Weights of a small mixture-of-experts language model, trained from scratch on English Wikipedia.
Size: 9 layers, width 192, vocabulary 4096, 40M parameters.
Experts: 192 experts in each of 8 layers, 64 squared ReLU neurons an expert, 8 picks a token, a softmax router, a shared expert of 64 neurons.
Training: a variant of Muon for the experts, 545M tokens.
Below are experts of layer 2 (counted from 0) of a mixture-of-experts language model. Rows are named router (the router's row for the expert), up (a neuron's input weights, with its number) and show model dimensions 0-95. Each number is 500 + 40 x the weight over its row's rms, rounded and kept within 0 to 999. Numbers have three digits each.
After each expert's rows: a language model's description of what the expert responds to. This comes from a sample of Wikipedia text that the model never trained on.

# expert 12
router:439501513506551507499481512487520543542457506490495512539529501535558481440490545477514558607496413437521460482498475382552547464421481474539500498505538482502505535567491519560505531438475497497473542492497515503493522464478463537511467507536539474537460525478511496526520503503466490558
up0:432561521505459446544553433494550440437476487537434490523510537542532476491475522431496496489485480477473490430495526422615529522429437531514465567445535517525481543531549480534468464440546500484521538515483406484502461480482454527487473494533492462451524474467492527471460506522457534532
up1:496540447501509505522477483533507454447513535473530493495480499535525490439596518521520552526508507491496468537578582461509419428474566433536498484499467489495492529479515498545547537430497485482489547563474558481504463518436496472419532469580420584448473458492541470527533459478501482499
up2:423503507472475486524441529480469488471444446432528460516508494573505490516498451456437565484495497498473521502544484534476521464571448502369456413577491509433498475520448519575444486510476510506528514467481417368490502468466493502516476517468408550515425469501445591448491503481522498557
up3:515424475524524403424463512538469531507450438483468528517539496480559599561515487478511465522460551494517477510568541526448470496506473546502502509508484454526492575430486493507496468453495543523561517501453460519480537480466488513482463515518502586522418518438526573471496577470419424488
up4:519496484474454514545468487488528534550439459594488522468497506504501463570539500434471487557486530503524510520489577517516507473455481519491533472519542523481447443556454504489501493458556507485502450451557554475463521553362547566521456467569461486501492547533545521490445518560451460484
up5:502495567552569500494475500538504520510472516546462554570540559503533445545446450473534486499491495501532470515531507523543517510499506543495485463495481455544513456488504472469571518476433540482443520586501518512435521550474487521431562465512531508550503494511420408521518522526476406484
up6:486470444520483506458537458515496531526483482476500542559477520481559473542498568504449521498467474444499443493537485407456492501532511482482544574515510496562489451502508519481473497480425481565499583531509499519479466493453527432456489586504535463480551505474470505568489497415493461496
up7:522452481492563512490575569469550564554522536473484472562467494462522561522519522571491517536499487526527498463505591524492505522484541462496543530542538466488491504482449500517493463488459548423457548477552472510450522478517492545522540550466487553429481499534551477515491464494508471452
up8:442507484527515522448525558474539495472493498529499568524540481501464538484558501481507493581478539433427482484469508479532535569522508556433494524476522490469492480516466499494479460512562473524486472510470495479477524417492558419535504587473446447506478530432516508528528460567381572468
up9:417462520494475483460509526463503499518405478485516520480535484562520473502502467430548407470548510560490572578537479504471526502514503436503577528525494424470464467598556462521497530502483591510494458570485541514502545536544543523524443490491529471525436459501525569498482471493407557502
up10:474495507486544500548488467494506478479566520459515493491502497478498496529536515499539432432467418485472544543535474479507407418438511520524455531494523514559504498469488501466413434545514455546497512432454456508605549463466474579484574517497484506566442480504414468443473507412555501498
up11:480479507483592511551504500507519534620559461526566530550485519483482498547465546570558571499476517487444528479466563449496483577475530484441515519459486514538533473525479493555499469514472453456560500497563518496543534469558576480562534515515581562514538514585510479503491510500554500461
up12:460473431548593584500480600511474446528473490492468470550531467454484535455511533518531490596528474512454533565456463529542512574495481389564505489447514518487537521499460482534490481550529528522463542534494571509519547529491522500600492398466418511503507454545484496491506536496485550491
up13:451459563480529494489579485501510482522518435541469407550477585472455552492535580440502422458499492445518503492515496447480543446521463490478440463531418421513495526520555536441502487486471488560523578486497543486513489441475557521493510532528542541415491488389581531535545458537509521533
up14:462448504466594545435510438559508533557485516528502550546492507521530489522458501472531510457519497493516480441552529553574518563460415464536488512507523535360560529450484499492526534486494468458493569465482535517550474414454477470543555536560579451509543462556473543456502548429530465495
up15:543479529548447462466474517491515504515476489423466529506557509525482527490478490461524526537438554513504496500484571518473520512499525533547493489537517605537589502510500474481489538484453552431536445525517528522559396573458538532499486500558452490530479522496458431517561530485512480430
up16:488456530464576466493407511483498537545541513498534530525482497421475475564489527501468483483458478525503485521524456522500466458513496562481491479483499440396500578494469448442450571483478511465610489475506534464508481444465470518471501493507519549545376466471477529609532528465561443478
up17:471509525504500565489510507481520506479483495474405504419446460435528498449480450482520446542490467457455491510513434552503549507419444525455528526499510469413496508499463529468449447476518497540478495498510534429484539508486601507559516513472438525458483424566466546541501498502508518505
up18:557427458476560449615492492428489459532513517493459490504508475471536557544527558454511531488455457511451482482468526447546482467477493423584517451596549598542519494506493462512534483533549554507490496525496447484480507486509530461502464537461520440499509568454507473511480525533509502495
up19:468446551436436441529428492410620383550484493508552508508429528484530548480476559515535447508470452532500502580498488489442491428464438474533509537453489475542545505495502524472507544456471512424483548483553504509451510448486516502461488519544617467506531544461535455456477471469537461495
up20:500469580458529439480519531419470436403519513511475554506434494533504528494482489502460433516461504452509493486496469482465524458497526476486530536502476573492460508547458465568525488539510431463494493443434385497516520469513533492466511492530421469483499520462547440507480485497489557434
up21:503493486448485472521491532431463473598490501446506444460471526512505463620503421511499574516496444524495467483542512479531494571469498451532491516535531418470474516474475437482526595464461500447538437441531523511426510470521470526445543534543498540488481520515523471462521539525479444516
What it handles: Pieces after f and digits. Word pieces right after an initial f or similar letter, such as f-er-ment, f-ell, f-ailed, and digits inside years and numbers.

# expert 8
router:416532427438478446510477550516535571538522454499427505500482474569468430491529476597472476453486581460546517479532525570640476476501390481491506532501514464505506447448474488457491488535504521546495508489456465516473496435455526501522506410500491509523551524531452481522513520449514511474
up0:487519445539482452515445441554528548506514524514552568467532478479443477546493411548528466439468508441442534416507556511615478510605479515570496546458460437478511531402465510471456587479467520500526540501517541473512485441512538582477527516526448499505465545508461544517512556561509516436
up1:480475486419519423575452535538543513523501572517473485499481580519437460497519433476498491501448531477451517531492467498490550503472498535448465438540594478472496575498499555466446473483437472475564498521450497540430486505540520516510487493553498482537477567499488458535448455545494467464
up2:565527511496525487551498516524497518541444513523468483554493511524456478456448516530477473490501552480478522463527514499551488510527498466505459523428555431451510487502453511480497557489544549498436473542489505367445502461513447503495494523424478516515476469588551464534427458453516523517
up3:512500450536581537488525468474533478512521439521524490573508494468493500495502482535420482479554496477534540495499536509611524475435460525442472471453456491498479556473677480460485484486510473506488563537486498480449533488484501494461526455518542510463505480479556514455431507583525599431
up4:518454515560480505535499500549506485518496446534469504546501468419486472460558457483498510420485535520505483547538478422384486487421435519511426491500543461426532451635459440393505486522491581504475578493502487486509496478483493418470494483501526547504483409506485518477509447507423544485
up5:549498462524498510559507539482523537460492501515485527515454520528484509490478466526488487483474517453532410497484470538504521475508436515456475545536475490492523448484468546535539414473408513379473525480511571523477465490476436493562520480515450524580550554488438483490448533490496432491
up6:468411524463556508544514490430471515461574516455522507502435480452470435491549515482470441495479477498487501452484513537479467489472483488549530436534533457550475488527498530532461547537466486583438452544565510539500480497446458531563567541511532482475459448469505486451439474438487486496
up7:497525427475530478452570530458495462476423478463477448380487449545504416481507543475503517504450503492591509492539495449548547500559499524468534473450455493528574498428483527536492522453484438561489554544509488523459574428449473508504538582503489491482534435448433550465489500517532476546
up8:531466501493510575540485486491492524563504582425506515581477419608519487589482413480531513500562493501445552510469486498523451478589558473504444478422507437451487515459464537427459440550465522537450534520434538536481546482499520525461514504510504478483550471482466474469460558519493518495
up9:480510479482484517582563530523482579477417561522548518532468464526470498549442479513571535518469448414481510580455521516453498521483477501536502520488478435476519477504487426481536477453468512467470519483508526516499457495482492574417499419490496574529505475552426490496534561477451441497
up10:532503489473509530466521513542557507559516490557515408512586519536566536492447492509511492499447474467574531533582463509539524470484513408530508552522497455532473476470540459515434545526385472572436482531451448479537526468591496534474505491501526540432509389493518545507494423524487514516
up11:533463518485560560496550515513456477564478542474520479554452446501515509403531466514497508519520440433455480484487501426469484492475502491522537512598568515469532477557466465500478485474474486512447507538504520466466506467540475524619501525435510530456493491453461506467456457469513466500
up12:557525584481507484474467504514633495506436452535464506518461589487542529503473486588503529546510502444530422527517479506534509520441508456576486555508510530570504481458556516580505442545527543526471479502514436572468467447562493426588516416476545485437504515463467442456492549459470494438
up13:588532490507490508552503466492466493500460442489490450502445481514492452527530455538474505560533536513522505497558547502541566526466490485482473522462580554502503449577481533492497533461493514503429473567535527493523512463406509502529481445482495461461466489500435444517535504468524443501
up14:482535402507448464531432536521456536508529445480411563506487482516431475500407411509550504550507531422540553489529505471433457522485479524541476452534474541561503470420557489541560501501548466493527591495516534448530439474560614465493505435503500469561484473522517500525559448491479482495
up15:415485536481539497479483521484471515458485465435457495475496557601562490468540577490532468486488509443571426488515470486549477472522472522519486550496502536498521525451513473516496474516517500446473475481395541481548489562399399524475441551524520518462461531457511584504521491474481549462
up16:520465451455509464566461473552501496466481555461526481533497498598491595520538556531429499467487509459462528508516588503530390503546469483489487445503547485498496507490489473592537602477513490488501497554537495523523512424521554480457551530452487544562458565582450443521490482412456526443
up17:488482507527486470494438439537515516481487449478481426477527575425460426514575588522458493501521484497468528449514540494423574449438484451448527513502444426524438507450489437379442455569535441554508497495482487428522511498472500510502505562546479493504503444463507517471499497537516479466
up18:545543524554400529452518551437446484534485536455457445479463515457503393551485519555493517529436513532517475477521494554517421602498485491524503492449530532486521558592501493534476467504498537499524507468422538502437444444472523511474585408528524507542552504415518409465455503557495497441
up19:420586467456458487546479475505504452498504500480431512552533543493482465450450410496469518468499494401463494589514474518517512538491537551474534471475457520491513474475448472466465448509432503499469443453540397505446540511484466521527527441459539458466476436568541485505531478447516464529
up20:507574553471474524527506507477536480542557447551455534500485470493442498470478474472463456535563486527505432471523523478496523474524494471555519567495495491586528513468511499562525486539535443535438499536504459505548428500461495504482497435498434514552412461511536576526570574469471471419
up21:530446449409488472506475447466489573550489435471440457385528505485473519474542440498566561460474542511478514476505488513538482497439546535505455498556499476621412460471495489472513539455460531535483447517463461487540468477461459526460533491498499493510493549386442509461540457484554473504
What it handles: Suffixes and heading markers. Closing == and === markers of section headings, and mid- or final word pieces such as ous, ate, atic, ment, il.

# expert 44
router:522487487495473502534485495471515557467526522521419490469489541475607514457434538613458541483498476400431470582471493452467487494515540451476485553468524447554547497488501491442503535498527568447516484508512451468481551517459500453580497452481487532527522454490435477476494558468521528438
up0:549450550449544537558476482570498487518503431489443464549545526562538504528501502548542513491554511499456448466478515507525448486525482489520453474442543491499456541499480416458477539487475498564503414464517539529455495530544562456420496486490456472532428471560593510503455472467491419523
up1:516511530519501571534491452479515405513528530523555483519469548427498500455517473524432444480572499504464480473473527519554467539534525497449425545508497472568515492507492517555495491496450424547456412474515519419576476431400490498543479530554533431472501569511444520531524534405526482489
up2:590497541491535440517459525489477456549604538521487538460503489441500543495504460537475454463512469486455515458457530512550481461481523476534478539483517526517474514516508487468542431524529420455525474482452508496499481512471555476562523483538522479499483465468446534543527520461472543488
up3:516436552456538502481557410450533546476495485498467463523475545526474518519486560566466503500450494494469468526482563481501457555578554528478462387531512454497539473482493508439432504489499489507495446483509485491462490505457446488474583465462484540447521544563491434508519445552476417535
up4:509505489458497534525547540498458519471581493468532514469451469485450481457474459554490506488540527493524464517498479473471504491439537491450490397470510494464540530484561530551568642548566464510492485478523518502444519429482565523535523511587556579479490489434489518455507499538456587537
up5:489532486493501490481612480477459557504452517494493478483492490459520545377446478527432493490390483485471550521497495510513527480432428460463477462488480473519481477517468611517541515479514490469470416454562525525527477439436520537483526500485477487493526523524439567538503483496473467466
up6:474454536553403466466423488535492493493540469574533449559508564528518514494512493524449511488524548462543496481538559459472542474488496551474449432525505496469513485442415476539547485516481563462506520485508451501512548489507437540495505549497517460511499502451524456584569524572549480512
up7:536468434472499465458443570452521491514454517541479473545535508416450556509570518570514523464511502507508525495463556498531517519519549425577500486549436479479451556435476547545503525431498509513482490469398527517528500503502479530499482468501512369532478512499539453491491535385443411547
up8:468519504449516556493494494491510475499581567514467452474495533488542551536519521494487531527570541469585495421514540517500486482518506478486488441510552559472477577461533509491507478439528468523502504466484464506474530430476534442540386480444479457472443473549537622449583466497534518521
up9:505556483542463561553464470547525540551550518474545446464543543460471456466450447555483504438460508491470493434441491481470519451432547479569454423567527475506463534537493455484410463447451557549447530526437500473521513527518455440517508519524451493525469494543500467440435457475635529544
up10:470568582509513428528550535503487520538512493535475512501481498538522452524443479506457448463530463480498445526500442555518460487494454459479486560433469489508543478446510487511490575508545476553504495518457496523518403422441554467531538471487461549497487483425551479502446511467526544501
up11:431449493458492533529490501515500521513549473536528562480479433524515469407389520431510480527552418520468459412558536534487482495455538496500494484542557413497435571577516477440476488511443521539481467488465474452418480490439510478458450462495537515553499525560488465493543505551537471588
up12:503495491492508501518454537473452587505411460487481499482433545588506537555477526442465534429527523463497614508498464545544489508575567475545530557534475438497510469461500443490515485462480417454431472526466463468470470447501462429522526453471427511490507520513524456509455543467510475499
up13:453458503525512534520426499487448449550493517496565523490480540484484498516463485553568539511420458410499495486520529416504451524475459470487541484590497579448533497555601504481493559518517492575518564527483493460473487494466581503476504535501473514520464506423452509509507479506493435539
up14:490430524468427438415407445431466512524487468504516534512475466490523544519478501460481475452432504540517502487547515534489510483548481513507472480499456442448528543442431500414539525590472510580485450514508552438398504540480475424489532484519510515505458489427477478525448512554549527542
up15:492474479522461494447511436502546561513455477469507503498510495418543476455442489529450522456525538431547587467521496523498478493510458531536531528529522439490460480508536453502544512552557528534528488518573413448513463479464491523512505423513461533537484454549515575527522473518462440483
up16:509455447509518535499527553514480554451538577491530506440536501538473498496460515461544452544489503529496401544454550547496458472507540459567485495477513464567407480531541529483458509470503503564535552461482451504474475604489478524577477473474524540500522491486567462499542483549511492485
up17:472546539498485473449472475378520512594560493551497500467545488496489555513514503554563463517480474533422477535488509424468465477495539392535487543471514444564506399491474479561550496535471510430543489529533527492561541505520481516519477500539536498459496504466490412464499506438476549513
up18:518501483498460499442444472487481512500453519422491535425497443505546474570508441480508494479434527510520520467514521477504439477462470532567527505505501485499462544476490512466557515543487531605491527529522499485500517412512455431484518490450540461488493484424511495523537568452532510519
up19:552545465524441513463530479541510536434521511484461442532487566538509531437469462499493460443512501499543443474480585517519541503458458503470512526446468455489484414468455428492473486417560485488488548520542507478529492419553456496573508456518531566471494518454480485464467470493531525457
up20:484476548503488495481581549549516461499476519535500485535540495538530481480470570545559523515574554530399549476508539466484502487455519536502516558535453496518514439482553433388527522521464489450479505497504511517403552455528587467476482541515452480560512501471526533452567533515547456498
up21:480484486479484546421483576445491569517495478461521466524566469523485487437505503459496541545530577484451488535517463491551589492486447483519504524508491501507475458530511503491522551501474493511460571477547527409458563490477564574517482468428564467534480525567534452485500447486500556428
What it handles: Units and infobox fields. Unit words like ft, km, mi, lb, minutes, infobox field names such as Length and Level, and pieces after st or L.

# expert 46
router:507530435514513502458487554461483513466500501541436472492459561529569499502496517492445542478482522524503557481470526513574583437532511532464531469518506544480555421490563514507453531465493431550509511525489491537517471478504552526554459463579465514436521473523529550535451522492520519496
up0:461499532530467558498498453497475446473455523474511461471507547509535486578454520556498517529524617428549527503477554482579500511496500541561439500513560496492431515509527476440506547460527466582503541542545456519548493508516537500529499588576495514503547486534421517591545568464493509481
up1:533502422486541501483462430464508486541494509464518502442549526460489437544469504457508562447501501488425510535560523589499532491563440556437467516526527452410485434510512512495497457486495496550527533525546468509509517588453492447520444504514558454578463467462460493504492496512526481528
up2:516543464528525484496530427489520456524450511503534525530488552481537460490434552471508391483483572507531429517484531507514458568540521522523490600467495512538429537534523482485485440549502481521483481506521422487423467496502560511483448434506448514475484410488478473512427607582507540492
up3:414439428441564482441486555496473505507509428459552489438477521543529504532431482502556545500507493466554579426489531505562469528512428464536512482500423489525431489495448422527468504501479438468446499546428455505522489469468494566534497501542460550476540565492562426525489489542490421458
up4:518464524523537547516557478521500600493514513525503468475486443467544473574520560538510524506509510419519531441534514533561541446488545476462550539446514432511519463458480499509488528419563568488489470558464522508515512551521545508531512478515575485428534560497440460439551467418449504501
up5:462451527479472527523477565517511576458488545599469488470489454535466441407458465504450507522480516552403471426579504419508470492518568492483497475540503445516460503476478503486509588496512502507529447510475448531510522423496506495481457462455544594504519520510503453450425563506492482552
up6:567503532557483473524487461413510435496542470531502494528422502565457554433485489455487550514486463561446482477476531448544501509441456513521524478482510489427533404504537535471471465523511536491561544542449510496516540521527555485449502494499476531512518491441457496528406495496626486503
up7:488551488473530516517465483535534502498373546487527447463517446500498479456451530423485488452492564465539619487554470581495483404476544515481536540492552478595555437509493510521496566511470457450504469532456490521450516538526538513427481489516470512480533486518456501514504486488537541529
up8:508536438457492493499448520363539509456447514529477497446522479416522560504512477558488569523561495432444461463528463501499535537506467544542507529540451535533473557540503488482506511572535454474436586489414491537449558503497543435503473546530512499541469481534504485543448475463463464448
up9:495447470463553522476452478462539517490502519534488540488516496502497468472514451508560477489463485538415553557500518444530491531524531478498463487452529507547484502536540485487513592423510484521521467450568473476436514475505531437463472498504552438538469557565466461481438517543427523480
up10:467442496570437485564486496506474437488518568514476534485530505531458472529519569466509440542488448509534618587481517478484540410564534556499526434447571482501436504507509608548516457521547493541515561448565479554450586504452544524494542483481524470471521425475500549495503576508499463495
up11:458480454504484539558452536438506478500413558485432506477502509431481503527530560462552505508547530517600511478581424529464531434511506525512502533514457493521478469547509527518480413475511429446516446494487548477437484565483480487488492497470470481536475494559537469555543440556454515455
up12:524514489520558463534479572522484529491536442526533540509420530465414532516500514545422519460488400464539452546532549437540536459446455534589535498459553505416509494486506442455521451592452459509525475506481526496471493527467511501376488497508483533470570441479473467466557468516539445527
up13:488488420533525478554500437489519524445524442492446496506523497488435520578469465508504548494519429477483466505543528386512560455511557518495463506492550521409535474485516525455449587485476393494482520436505515546445511576487459498488519415489543474517510529460407460518487472476464420453
up14:521519510514551526483520508475440553532452476520461451524486551480534569521531428587574562518459539539533560481488477554425490528508470462415545522473525594508500550469486486534497506517517489515532484479486475558464410478485538486585490430454475528442467514522523433550451511568483459488
up15:492486520537543430472523462457554472552555487561501468442528566485474487526521463490515529560560463521481551491601453502569540415489534449446483488505549526470505502497585467531487473560463394486502467519485472491492477453521520581521498457502584509467495607448501450550496515537507534500
up16:478509487514529593485560512523505497515495492477438530436456543491499492530493492520490406507554516484491458497472549452476518406481490585588410469485480540501545481474500494572478436498509483443539473477511490503479467531442556561538468513514444484453473518481504523481524509502533466468
up17:491490455526454464482538523493534467582469554438542525490505530505498582495490571508505607520460488527533528563430530503516431464493526499551477502501455465573513446425523548540478534466434488513492515525490474551478461493501511480432518439533583514487490477495523495511540486438593558434
up18:546516504591465483539531521516495508534489474456494531557509573447490511490431490509451495523461578500571576471572526545497484536577529511529483489500551492477561506536541442483591416509560497555483518469467479520513425578460466465472557514490510496476483540500530514517540475438470508586
up19:453429444465547492464523536469431521517471473480500494545516531515504591465469489494455442481565542462456476596598559466551475499506500519535483510581457530435523579495497510449524539520482480491475569502512535522527535441496584529502581482558535570500477494564435542534461509455494540508
up20:440476542477467470505448472497530435480420447514536505537572512427489507486495534411419530534501553533549532498509527496477459502492557519479483449510559510497483516551539513462548512511490504530478420417435480544549527478518523503454540438544509517508487453525444503568506472513483493547
up21:494447537463538502452552508465536520552488441525463471487488437491447449558591521489521456467434477553439497498531495539511520456431485564483493444410494480498517500550492500549494480513422528569513471522512542480485500435491490504508497480547548501544438502406536484519534535542485484533
What it handles: am and vowel pieces. Pieces like am, u, an inside place names and words, as in Vil-am-oura, Vietn-am, amalg-am-ated, Krishnapur-am.

# expert 49
router:503457488484505519466473465475456476474558490484496533535522487484520577514494527474460497483551517510442491536464491429480467504478450503408471489515505514529539462473497526508513419506479516418530507511541528491523527561500534525543482525492478487515448509479456491485478429471437523455
up0:472505471498488485481482514507438536454453488502496487530542498457530510495421467466531441500475466504557571520527508498444466543532506476561489502532482430532559455417493491538476528498421518419478474470477463518516434559472543581535517538508524498537484475484531550509565494533506427535
up1:434515481530453534466477548481515512576509507561485531537528516555488490514542567494491518470480493477486487474456496504505445460471412612506522524479473534484469495511597516420476522529471548522503462434570506458458525584560498471519522428514561534502521496464523423487560501455533521506
up2:454490462568584525611500476476486428499440459460547519499527508533509477520511477524495498465505525548417512530555528534557499524517477405452454569551600480482467536544462497561483501491480494513531542469511537431531510482466551523440493516466503479522574493504483475460501437522468464374
up3:478482463490474591475414517446478449522578464460553543484482496491468523540459507455502466535483479486553584491558546470535488515535494595520500424459514481505491526516456521506506467416503516467465533483561483433443454475462518448506482481463472475439476467462519435528517508413540581528
up4:504540373535458464501528540520473533501533466486541510519512444515551474486498411484494539516530441447523517539484432495462549483449456519508544415501543539497471464512515570511576500544552486437461530490561493535510474515497489462598501528490489457512465491478499557500478474437472607462
up5:452399515501537542453528496484559496510545586502508516480444595535448511521448454423547515505505557426494466583457506556505513553524467466476494552428557513532410464519498525428534529438499436563498484454565479560464553514457552450541421519499465471504538433512478506605527453512485502476
up6:495525475465435513516543458531544487448576536483488461530513399535533521483501482464519574471436529545478486494508542497506473528485515501506481432472568475525529365432490528499484474455500476511481530483484470576508499507513483520511503561478481448494487472477504434407536505406499434495
up7:470517502536572431457451505509521552529471510462542519555460425515487447457489491481505493490525465581530501506469562516526470500484481522544506525543488515452424486464560511503496485444481457410489393470539523483568538498418466498517392517507538470507449506478443449463547565470514464584
up8:477490504539459446554519464503442493467432523424498437488604502516451472517530534475499500507453495454473490485421578486481490466458500451494446481613547454521515516518579491525581497435460494458549478440461499470508504458451517570486484503577504527419533537494468452413459539446477396471
up9:552492463517550464512442491452456496501502463457458444538496495521488477490459518466508548489512549581481532537544571487560515502534556578416461465521494507499495502398463556466470482422459507491492527528541494520511527500478485568512506505466524578538513512523406489515493477472511503468
up10:450524504528513482522470442471546578480500519510489510480489507500502541588469469463511586468526528538441459568497500493428557453528557425441442545542556514492532490530465501450514555503595500473508419450467492542476525482451516563555484513509527519470466452491456526478481459423529506518
up11:541436497496492497395459541431529491520571499507517535488435500467467493425452489464489513435537529521459562439484475514510499488589478493442501570423515529446493482450481393468548514497485496487573526493492476461512508428543506496469500514548558500548486465469504512541515569499494519477
up12:518444515521508501485470496453560518460510500476541480499546544481501493448526512498466491539540520492525537454553526485486548466468474542581515481499479484451486483426504494517572490518517465554550561467478453622552434554526492575519538568517458492442434536432481528519527455516517507472
up13:513484529599523491521542510438530494548511503463528515532502498474461483475420503493604454533470529513530519516463528509504389448463495563496625464514505418553589442506427473535472485497459481498528459575547517517486433551442494478539479540455568542507486524557549578526498442415533459506
up14:509463481493584489508537579487545559447604508492436480519429493453439452480421559490455462496477528481554491536530500521538464473565490455501492473476490548527459433519462564512377456582488473507520547503531462480445446586535605467524512469376544396503446499512528462550475443445500502522
up15:454521526471452504482479489535466511507486424494482464524442546463462527503459449498484507475444512498527442473512551506511521454475445568571564512470535539509519529484437485508471444451551532442509495441433464515416544537505614464460490429462532546477561463555555489540528535513477463432
up16:537510566570552459507532484452469518564485526518511493479484436559503534476479533518519472472575453465524518534516434503582481525462454470450454487564504496473448422445522472522513519566513489479511489405524548459474486514528582558523511457488486472593511444533445470524475569500548564553
up17:555477474472517532613538472438583538440501536479469502540527508584568474521574497458500507500504576534535511477483532471486484519540519461515482554463473567545514431497508522525492453416470539476493515540546508470494493499528523483444522499494485521437462515427498468488463519469513460464
up18:495452531537508612555497413440504471546463516457433497462495493472498519513431610456471446510431496445556506475458575493451514519461447564496505469447474525457566501481433507431495468514501452506567539419513531476491499486466554511479472469471479554482507460453486485513502505547464432474
up19:502499474519477441491496457516563464558508558475506436561514601509566484527593492533372538552488533543551483470500528516502470469462496506477488473415491481460527536488504489516569543472464617570493571516457534487530536464458565442553414503462526558505481493484512556569532560564490519531
up20:534579498507465521444538410477478498564523530483552531554534552486467516519467536519519468545469500453446432509492469526538460447509548517485557419543486404483541524499505484442461525506537515457470553523552478522458545479483499442490490448511472468537466548585435474559529519499424568554
up21:448482576524549535487449496548397497566491501508439515492551505509509561505476402480487527501540519475521500527473503524494522455475463521501491517521498494504494447514509595504533516431475460446482513506441509523491555481426488518429540489492506534539605610510465488485510518543548516446
What it handles: Units and ranges. Unit nouns and separators after numbers in stats and dates, such as points, kg, km, minutes, en dashes in 1931–2021, slashes, minute marks.

# expert 47
router:544463546489519494412580531498466540520479531539527524510487516472446568513570624478528511477575537494488467506397513507469460544456527546512502533549464608512467496449490430545473502578461506414467483534610543477545501500439496567478515508454513492576529483586519492546500533552538531517
up0:528465478483447506458521521517529481502567494431496513541375517488477552385534491469559560481526559457499515516530546473613489519543501469462508458439547483534506502533487499553537517513510496547498520504481505424473458500494532521433482461498506562551549524537490438492532543484491441525
up1:548552511576532516437596431437557458478553494448471418544469577481514469508467560439499476520496465528464453550494526529525509504461504504466513559420523573521459465506532548523448530532511485479489560456427545474519455420527508559464506557509478605473548503523573506506476518450464490492
up2:490473505525488510480500439510531483505504559531528585520454512535524467523511560612507512496516434463464518521457477509493442497441459437530575440471472491451525439472461414541555528497471506517572511558461514512455535474508498555491439519504542541489436522452528500413514498486567483566
up3:475531513564427475574512534542530490422545466526521543439545528430547504450472528558479483508455498432532459505510450527494528465578581590516517433597451553519479494507556501493416434488507442508488532450477524490494562505572443452540571541531495432474435495488497530442519445457554452423
up4:468494533511460465452539519440493545529433451547527473487554558488460470528457534468584490476496528466475467489488499486472557549498485507478459505508449455572463531535546465486592457456547588438442509489510525504509515541428453483505467464572520474539538500460499529508513424456393500447
up5:527453489517496479500614506483466512439552551572465481504511493525493567435478546471566530547539485522502444548468558517497521515448488462553431478559499443509433503459465460415488486496514453622506474507500513499578534484502533499513444458520524470459553428559532498413491505547541497479
up6:439429463524501509467453452530538418563470558535487528556494519518466483494513537414529431514557487510482566502513525512502417477527427514549487521503532484464524533448474444479504473472504521499508495581490556510496438485483500429510433495495510512452475487506501486513572574472491483410
up7:489488553575451445513540488431563523461553565462516462565445513447486484490488599497467503556490536529456595559530521523403566517508524465491473492525534488555494558460507480467505444482540528515468499465429454528456545477430492482494473560510459491474515487514539502488455550497519551495
up8:484452437492461454429467518520575438488536659527486508500514492546460448497472451476538573488496497478525503447451534531534499458525479431555469435444506553491476410542487518571510504521510504506508438451519509490597472466516597485521500432472546506507503509448520485595519547518503464499
up9:461480486518514563438544535553481493497447550465494488493510533498559497589449518483500557481462483509454517460503497462384454404506491523462438454558464548498572450449524363474493516502542565532486487540552467511481448459459481512568445549545457510458467458566435511524514505484482491453
up10:568530525438467503538476499454458485511484430575540487515452535449465478553477506533544506443480488512514483485485443503529515550461444509495502581521521581524440413509494525556514531510441445523539491461499505567471533497499492564482473529465517586475473512431544424573428494530504451487
up11:498482532518454546517466541558577508578434470471528523400520583528444494478500490497514484515479468424473585563466517509468471532458448449464539524455548467493522520505488449439529483475459566468538470503491532496476482427378553520463498463498548574448560455458498513536472502547489543527
up12:538456512489501506475528488521520549542538564503556489575506471498447477503468509526531473510509443467521445485483585562551415489520505545504476596519466451488502459430492572476468588486535471583427473478499504456525538467585507553586591561510512526508551461544510537483426504456496513486
up13:426435419464503503480468474448529486446490540466458458494512534513574519492475499481483482480528521503592526571518576517533451480423528511450523491536491493440413480501494455485459494477500517454486430590544483506476472477533471472508620494518486519485460494509455482602517475472527485460
up14:603470530515565514486486487567459540548528513477544435486495485461474511493473452507534492499482470416436519402537607462473497559510445479548496466489500482563539456535506451494495528534443538554485509532466419492471473524475484412481478467466512565464525516457511461518531525582488453496
up15:501546455541534539448536518464509572587570539515545469510536597571481538522492491504583561498494477522483528497493528545510480503484484585462491416482514470489503458517504483583538549558487498428543487465497542485463466488514562545548519467504490572463447490510538451470508529578507510552
up16:407547476531521474462529449478510430507555479481526561483540548464481488488553535511540518547504504577500424513520520526498525483505445467555449523515521545513483467466510530448452517484474527505520480460557497509462491484490512486553455548529536512478527530408473456508482441509534408516
up17:502513580542415473484521490500481469469496560417459486562531525590495510479472506502441505428505433474530539492544541501456565562577480497485465478513494482548459541501569504507533479573530498494501567474495533421448460431465490557564511544504548478507467437534524530531508468448563504458
up18:493549477456471476537441501522449531508521499514500517439548433523506546547471430509522487561477518461478515450532469535540497445504487531486486478481494561433469508475415503436479508429449537579485536467548514436421470591501529498519503495436385467514496452548474516587565516506554545535
up19:462519496501478488523506542481513448514543510542437527536491484467504474495445516454413463479515529477606500540466494507519410474436471445465595551489497493446494572552547423487404469567479503461468478456486455486487465455446464540491541515488508469550538481463448471516452648525555492502
up20:454429508409462441477551507451461552500524444423525497513538511439557493557494549463470523530580488486569510553515424412458522483537481523440513465480494498501438431492500496480503462473495518539436481486526541495527511558427497539576579457581470564526453464481477502524512540430526526439
up21:569476500550506533429462580520514488538539485495444447509514468494567544469431498510486543509520533532479507488482508512556488458488451461474468519479539536522508519476506488508532512573486569513514522538514501422510533492393544480479485432467503538511465558561454550493485565550424544434
What it handles: Proper-name words. Capitalized words inside multiword institution and place names, such as High School, State, National, Stadium, plus en dashes in scores.